From a checkpoint of a small mixture-of-experts model trained on Wikipedia.
Size: 13 layers, vocabulary 2048.
Training: a variant of Adam for the experts, 490M tokens, 3867 steps.
Below are experts of layer 5 (counted from 0) of a mixture-of-experts language model. Rows are named router (the router's row for the expert), gate (a neuron's input weights, with its number), up (a neuron's input weights, with its number) and show model dimensions 0-191. Each number is 128 + 24 x the weight over its row's rms, rounded and kept within 0 to 255. Numbers have three digits each.
After each expert's rows: a language model's description of what the expert responds to. This comes from a sample of Wikipedia text that the model never trained on.

# expert 1
router:135108103139137118115120133166132105140144133094111091117132124150139147125123147139139109133130141158101139086150140158136110135119140094087107160142147154114102123127125100109113096125125119075154137127143183156106123106152143105092117112078146156139145124117154131110111111125144165157144116136106095152165106098125135127122156140081120170132150143091172113104104142151141152110092087162143182157134189083115121144101140101163156073136125104124121127153095173081131102082144146110140108148171136143102134133116161142116120096127111150102105077122118140112110129137128099056
gate0:152140128127139114150101108112143108124162152095099131113157136153118155130150144125114142116117132128108160175100140155127134123176148128078130167113128132145124147105082159104108075129091139127080146137131125141109089062109175124114099106099142169147120131138104135143097128121113119166081143128122114105103122126144157129146173119093128139130128162133124131119170106157104088120106096091130156178138159110111147144115156087134135149106149089132122128189134116097097119119078129084125148143139138117164137141143155115139107153141163120046121118143144142159153150126161119116
up0:167100097123092111155117133147123172109183124136116115095142118113124138137105121123102149161117101070150135155127119150114103162098100146101127140109172122116106109132100113095111112099086112126134089137124185114115140093155137118099126117139156155121136083110143134113125158116090144130110143151130175109098088132105157147119135127081140094135161134149137148130154113111092139137118122109112122168133165141103114123166153130125112083123088147157116114145094172100179109186129111155100136137132107098116155176118162094134112136117095083116161113128141096109102100150157137092
It responds to: Middle syllables of foreign surnames and place names such as Gáb-or, Gó-me-z, Tacub-ay-a, plus pipe separators and decimal points in tables.

# expert 3
router:137106116180140122157149110100116155140130121077144086155164085102151174075143161165159121090163130118131173148142086140137157151108125157113125136124141118122097159189160117073095127156157103124150161090144120122124112117152143112114107108140128144116155100151140111111090130117155119131165113124132138118104113121143128117090147115119117161102152074125162132088094118106159145073100130070092115116140168146085148100125123138121111105125142122097131108100140150084109122081133156150128106124122154127083145148122124129089149107127129107142111106138128131101103136127104115131
gate0:108098134141159112157159135129137152110154109069150123111130104109110134103136122105134102131142084099124127126139095108139163159113136142146156127196144133139115097129192125102131170137128137129163161105153151112111151101116108150132141122147096136123120115143097106122100111161085159162130117135128151139094109126060150155096143173116149118133099128082093097132102098066128156059149127109140095121138141116111137084128086145113105111117150124109149173158109123088151105108110142146104119107129124126060099115076117128116145146125095133132133123154128120117127114103117135148
up0:116107138145089150129109149097155130162151149132116130122136114110122126104143170122135119109108126119099141147141108120111114128117117112162077100098137152133112138171112147097062120146150118143107115132140119118086149135126128119118108136172104122136155109182131128110137094125100117134129155101138152131061151125141136056098099117181124133115093080135134109111113141111087133159111135104125106161133124130118159132147101109099151124137092096098116098133157100127113129165089102089120072124095153159145115096116136171153160084119168125162168148154114144179076141126116120126
It responds to: Table pipes and separator rows, list dashes, colons after headers like Year:, and auxiliary verbs such as was, is, were, became.

# expert 4
router:162117112149134150136154090163134076130127151118130112172118102132109170082155133133134103095123131122118104112173132157152122089109144141064112157137119144122106124166143096116142113134139141104172124110152170100114119136127128076118123091099153138103167117161160122138115106128163157154141132123132109111121089081130093121125139135106140160110165080133160122121094135119150139141096112145119135149155141094115134132091113104127129114125137087104105112094115144126122123089146160105148081140155120145115115154087162090112139065140129077135104081147119153119118134164092080121
gate0:148131101100144109144153141171112103138124108161149134136118143107145109163160145106122109127121155131125129110147146132145141130099145129110126166120148130137137163150150151115158136129095196149138150151165145126109103126142145089132151137118160166120162135158094158171104171153108150086121110082131156080113148134113108151133138119144091093141144153170155114139058149133153102103105120124141188091177113167134160096153155137142118125096111110095089115156131151097116128084131122140102111139163144155122115115117142116122099115072106071119129129107155173130151153116120137125
up0:131133098107119148160105104179077126139125171118121126140122151082096093109167097123116094124129128126157101110126115123145117094133097138143107110162097130124125093143118137143054155139122130147101175125141134069139105128104097130106116088166116140129188175159148144162142137145082127089105100109153149142157164142084148120154108077097077121154119134157133127150094118117164161135112136139122136164119114139067122104100130132126142122125122125118137124116103141115166166143121143122135123169128159142140114115138117129132137136135105110175102146107106145109125150116093094177
It responds to: First character or piece of a table cell or value after a pipe or space, mostly digits (48, 8) and word starts like m-ala, F-inland.

# expert 7
router:164141105151128114143133122143135067132150141110155097114151130114116161127120151164158139115138122129056171123143149165134138142129112123121142182175112136102101124109118104112137171134127113128161175118161152143098095087139153106136133108102134141128125122167140112122092090129144139130123133151107100094132149117151122113066167176098123100147126087126122112069132149154108135129075093063149173135145164134109140148107135149149146132096125100105109094150099185112151125124135143146149150164164127153144167123091122128130107122136102104113130132136158120109118133151151110103
gate0:108116153124141114084124097115122110159123100131086127182130133099165131112167128109196149129134115112135100134100189137151145161115118135143138101161120147138076121153089132124126099106149122124197157115107123154132146148151127133153149105116129100135118127146149122115082136134124127113152069152180119133091090132124123149153138090137123111137121086112127107097128127140155118137143135158153142101129176114116122149121130083131181145075114129135103128122100156104135149096134122163087127149161138157129144112089134092163138171127122158105096147103141169121139126117124074159
up0:117118135086075136136106143144118114156051090134115094116113112122124141128137154105111107108166104098138100159101126149115170099160158126165128129134135157096115126154128134118118134082131104142148143161094096105138110119115135124169126112159150101144127162127123108152085136149137071107137130090137124083113131113119172162092127122120104120097138105136146146121096141144139103122100113115098136121128111119120149113116117106139160130123128167124151051170131147143111158118101116139144127094206169135165138122151139116142158129058122161152090150143104122098124110146149142129
It responds to: The words The, the and in, plus word-internal pieces like st in Che-st-nut, ouncil, unicip, ly, reen.

# expert 2
router:124092114132123175127181108160121094103158128096141095110119108126137145124156149137149095105190132118103109087158117136138143150131120140126122149180145145149090150182199097115094121161126133126135119110139149120089137105150147114120098088094138146126143093150119115117099099119154139125178117122122098106106105128124111132105125144127119101106173140106171113135095162125140115129115114151093159111149189082127160160106099145174139082112128127097130088105077165098111106101142132112151108136132099167142130116143161129128142129130114149121108123146160146091119138136108110111
gate0:082090080142147175093165116134178129166119122101148137150132097108157117123102119126105151123164107119120092104144103112132131133151144129137143148125085112135106086184142124149144165107105144125132138147132152101143132093140153130131137107106091142105119114135109132114104133153148131115144151147117146119120142108142126180107132129118096080067122125139131124094099123136127130099147104165144120131143156165091151110114112077159126101063118109108140106139068152142111101136137170141076078146160130129126143081149112149099166136162140112130104137128158136089154111140111116174
up0:102128111123146149092133100156176108129122092111148119142138148124156126081141121128095101127190086101081124094147162137129146111161171111128127125162100116154122127163172131159149152124118085150131177139117115149127140145163119078125117149132120130125168157129117143159139119119141167102152144137143150077083104139134139180127118119132132121111104122125136164094131117101071118119112093140132140114115154140110165129168131092169138128101146127106159077154109144138097142103162125089116069137129127114119164137122108124105133111140180146110078107145154163119133135139115106158
It responds to: Capital initials and the pieces right after them that begin names, months and words (J-u-ly, J-our-nal, Rich-ardson), plus pronouns, colons and commas.

# expert 11
router:175116133088122155126141108157107126122150119119145111133141133144147145139158126168154129090131123129101157100150116161117142161149136146126087149124157157115103187142126108101102153139125130086135114103139169137124086146087138100094083118084167130152126115132176118106098106109141146157133116152142110120112108140139121127111170138145101168135114102181155120112149143142148157123084079130099146175138131121103130168117124137163123107116115100109139143105119095083137102096147144146138120137178176126097169131128146105096154123141146102120113057131159163107116168156146113126
gate0:136114144160125125160142108127138123092128091130122158090122149155112137136182187102155107126133088124144145113126155140115141137122133136152076139120100153155147119117146111068136069138126147130106112146132126107123139180130113073108135142118158110118128141110119096125113121149074148126167167092146138111106122150119132112140157081168142139114135116147167083091107114153109147153128096095097112145123154144120138101112158179120127084136129158077084126160142105081115129112149136122106136159122111145154165090086126107107117134103130135109099097136103133100117139175105101160
up0:125098136144141088098126104116125137124163157130111084122149100127126121132130137112107104084128131140141139109126130127157118072119129080137137120153141103132088146138141070181140165167106158082130129110102154119116116118121111169100091090151117132135146122119160155129116106100115136135142149120186144136179138156098121095109114106115093134136134101127148118154105144152103118118061129124137125189108141136136130133136114121113116138176070150094086155130119113114096136126149099127115139115138153044092128125130140118101140143129130141132133153164174116135083145139174085137
It responds to: Final pieces completing words, such as -row in tomorrow, -ment, -ately, -al, -ities, -ers, -ley, -ton.

# expert 8
router:145128120120122163133146078132117103150147146121137126142131118112177132082147136144117064121138107093102141114165147138137162112148136148103113132138145170121122115146107097127123133138128102134159145133110156095135130134096118107091117121101128147117166103152146127152090122130159171157149101197084124086110088120142115136112180129139139165117164125138114086109123162104138172088119115123130123147104185104118164114120080173153144139128128118105095082124103146130118091115148142145166135171162112156118144159101127108149165131126112099131081107125114170097132163133100104111
gate0:099130190137100139139132130086140133110142125158057153163091103080097122133156129135143084098162127109081134114154143106128143121188115122118137137162176140117153114099171137131119131143139120124112116165115081097085156187119114113126088129115155094134122119126128099098157076112152128130104120125104102122162127120121170148116140125147114176155112156112121091171112143144148139110154115125165111134136131141131122138112125150124097094146153121159107123166123125148129155146159138165139157108072084133147153111100134125133092153156144158136132169155120136137143161140139133141
up0:176105078151140121132127125181107125098109126080093125155136088146123127117136123109133162141155102151118063127075098114150143109132137105117148123119129170197120106118118108103149119123140121091121111120134114105122169083146118122161150148140169109096137135127093175168140119189159132141142140092085108151109098118133095162120138153113103072121087128138116122131103153168119140121105142112114124112137128110106149118143214129130141126162122138098158154113152118166122133107090126114119130138116117150119124089153155121132119125139149140115143132147142154171101097137123107103
It responds to: Commas, periods, paragraph ends and closing quotes, plus word endings such as -ed, -er, and verbs born, known, based.

# expert 9
router:126108142150140165145147105136083121123126147126198097123149095133121137111147124196162124090166127121093128104161177178160150138093140123118118166115122134125094165156135124108113151132145148100156140083144140144096082110091149101123107129105122135146156154100123094150117126128131131161133149147129126109123102133140134125124166165117099166076159103131124099082121147135177136097144131103094163139174123116133119163074119150131161106105154123110089102127101133100128121082137148133167115126147122138166117129102140116142147106149129138120120136134104111127096140141066141095
gate0:107151144126116116113141125114100098133103121135134146154122146139131159124210163107122108133133129084078135135092112141136170109162137101110133089145154132091115161130145133127105131141169168068127116132134131133075141127109128135119144112109120156108110119106141105135073147104176100164150116144137124148094103113113132117123167133145092099188125131157125107130117133107146158135102116119130126134147164101119109129113093126178102131131155130122114125141089114087119116158132102103154140148175136151100146088137134181147124143132137164086171097140127119124048088106120131120
up0:130113128166118131123125100100147128159169147124126119151114169123099092113076105182150098112084137141100127086130103131117088129107123131133106122120110124142131126116115066157114133138091098119115184091120108123149140100106101147113107147151128139173167102163105206124162121140075165114103132111148112114141163157128094121135094082123147099114124146138105112133094160134102117143131136140104088107114123149170166125142131103093130117122107140148145115114194129143110154092089110125116109123096119124160113169122103105116119122132092117169101099148128130124137145158141127156
It responds to: Connecting words like and, to, as, but, until, before, for, by, plus digits and pieces in Thai or Indic text.

# expert 0
router:142109095118109132165163075152114075134148112138146111117129125123119165119147178186137097117138111104124122103098123152153124139094131130110103135139175146085103145173154109114098120127141126120156121114152167123068112125114161125117098111094178158155156089190131127102148124147141136099147152104131143108133113129142080109088141130104139121105150117133169145128098134140113149103121113098105114143136143136125132114103118180143121089125137126085127096138102179125141113114141148141148116160142127138084118116126187138088158101114069084137123104141094142118108127099132121103
gate0:120114068123128187119170173112151160155133121158124136144144167129144130127118152133068150104154130101105153106115164121138115153125138138123167160118123103130118148099129136070167151137091141136139104111108130132102148078113153123124127133081133110116134156112155134095109138101114123160134122156102104120148107097124124126117148120118118093152104145115125151079106181147157130070139101125101156117099135108114118123135125206193137117145157144174143134130124157131092096152107099120115151163122110129098121130097160119156124106123155108118121155124131121170088086107123136108
up0:141167140105129136165121126129094161134117111137094130115145101085141105136150145117152143131078162156126110105110112091147163134144119153128142095112112130121123149098119071114102160081129124150133125118138102130145129101089102133142086118139137101159138139156127141168154142128124148110168111118087103169104187127123113109141109112150147135087158085140080082133144129111089153132136153126158114090120078154134103101125141163072114111132128106109111151099119133104107122119109153124131131135138098095120153118087179134120106156134123122183141142124156140112154173147100097189
It responds to: Inner pieces of place and personal names such as Castle-blayney, Port-laoise, Ars-ache, plus common function words like the, of, in, November.

# expert 6
router:146101124146125137148137094110126114094139171062149132146155104109160155096143096143173115101150130108102136132152129151144124114123124136096135140127123141131142184120119115091103146157171091126170155117174163092109132129107145107114149076111111150140152076122120087158098073119166125142141128138110140108126091140174109116117126167112090154112142091168133099125138156122139150106100111124115143140178161099121147176131092139159158114111101121102099113101128154105099130129156132102147108149128144107131168167123167121130144098149141115133129115158147154092125114159097099124
gate0:123118124110127099148143142120158158134127149137145151126134167101081066113151104139183129107146115124115108144103132092124156158138161100114104117124155106117132150120161153117133132134166119116138131130133163126128108114135167142114110128130134081115094088109113126154116144111135140117120100142169130132112115142101154105163132143158164089132087107134165074130157160118105118066134124150108120124118183147135085112095081098152120143116110116078129110097146154125150146133099108161105134072091116140124198125116131079123131095158170140138116106115169104109139139176104127121
up0:134082114175099142105157140123150147129048170154168137084133095095120106115130142156170148065128125119115143140136135118158152077162145076166167121097134121136139089157148148137129118108139101108157103132097131109112121123137133165122135103143143137131130118103111119127136155151111089117136135138128130105146124146122096144083089119116170120123151110137127132113103161095090102144132129130079155168121144134152145108166135161140118121161132113072142126132135146142085080139122142149137101133102185100127092143114110140119129135123128125127132131118087135093099094099171101098
It responds to: Opening pieces of words after a space, quote or heading, such as sub, att, contin, See in See also, arg-uably, p-ut.

# expert 10
router:148112115123134129171172067149130115110170157078099090120142131128122166117118146120173136110131142102112184111170123182126138134125124144113123146157137140112088144144124124127123129165154102112168170105175162136106102100111144101125121126092143171117130113120147095109125089110142141133132142148114121100112143137142088103108137155108099136138151096142166128069126148132171155129114143141132153156144154113151127133081095123136147086107142102114147100134120147108155081091126166128137129147192126146115151150114159161112124084128117100116100078146091146112099129132122118100
gate0:128155141092133135185087148151153159116136100124120075128122118085128138085119140118142137082129137088108098140122143150150114145149067179119101124163186096114062096186130142080136135141151084123110116129136178124140129083125110091131127114096146149153125152173108130118116115128121148139110115090126158103119140145143117153072122134124095140103138166162127150114118147125120086100171117119123092084125118151133136144097120106143126125132138136147147146156100134162112121125185153126133137117132122120104084122132146126151161176143131113100134138127130143135098099114140138104
up0:128128144129101137164078136154108144120165094122104141171112124152137164149151142146129105166146088135097143154100118124103126116142158135147131121091137111110101168159104095110107126141053164183100063144092134160127135147081124140156100104086166114134141146143096111117128124169132121104111144084136146120092130141128120161135121127146106142121164156130137137105134127163086135135075120085159148105119122152122134121165131118139106154107138121135159127128121103125137083172119156147123181128125093168133128103114127114125092169137124129108159142155138145103111138072142117149
It responds to: Individual digits within longer numbers such as ISBNs, money amounts, scores, years and percentages, plus words like Cup and School.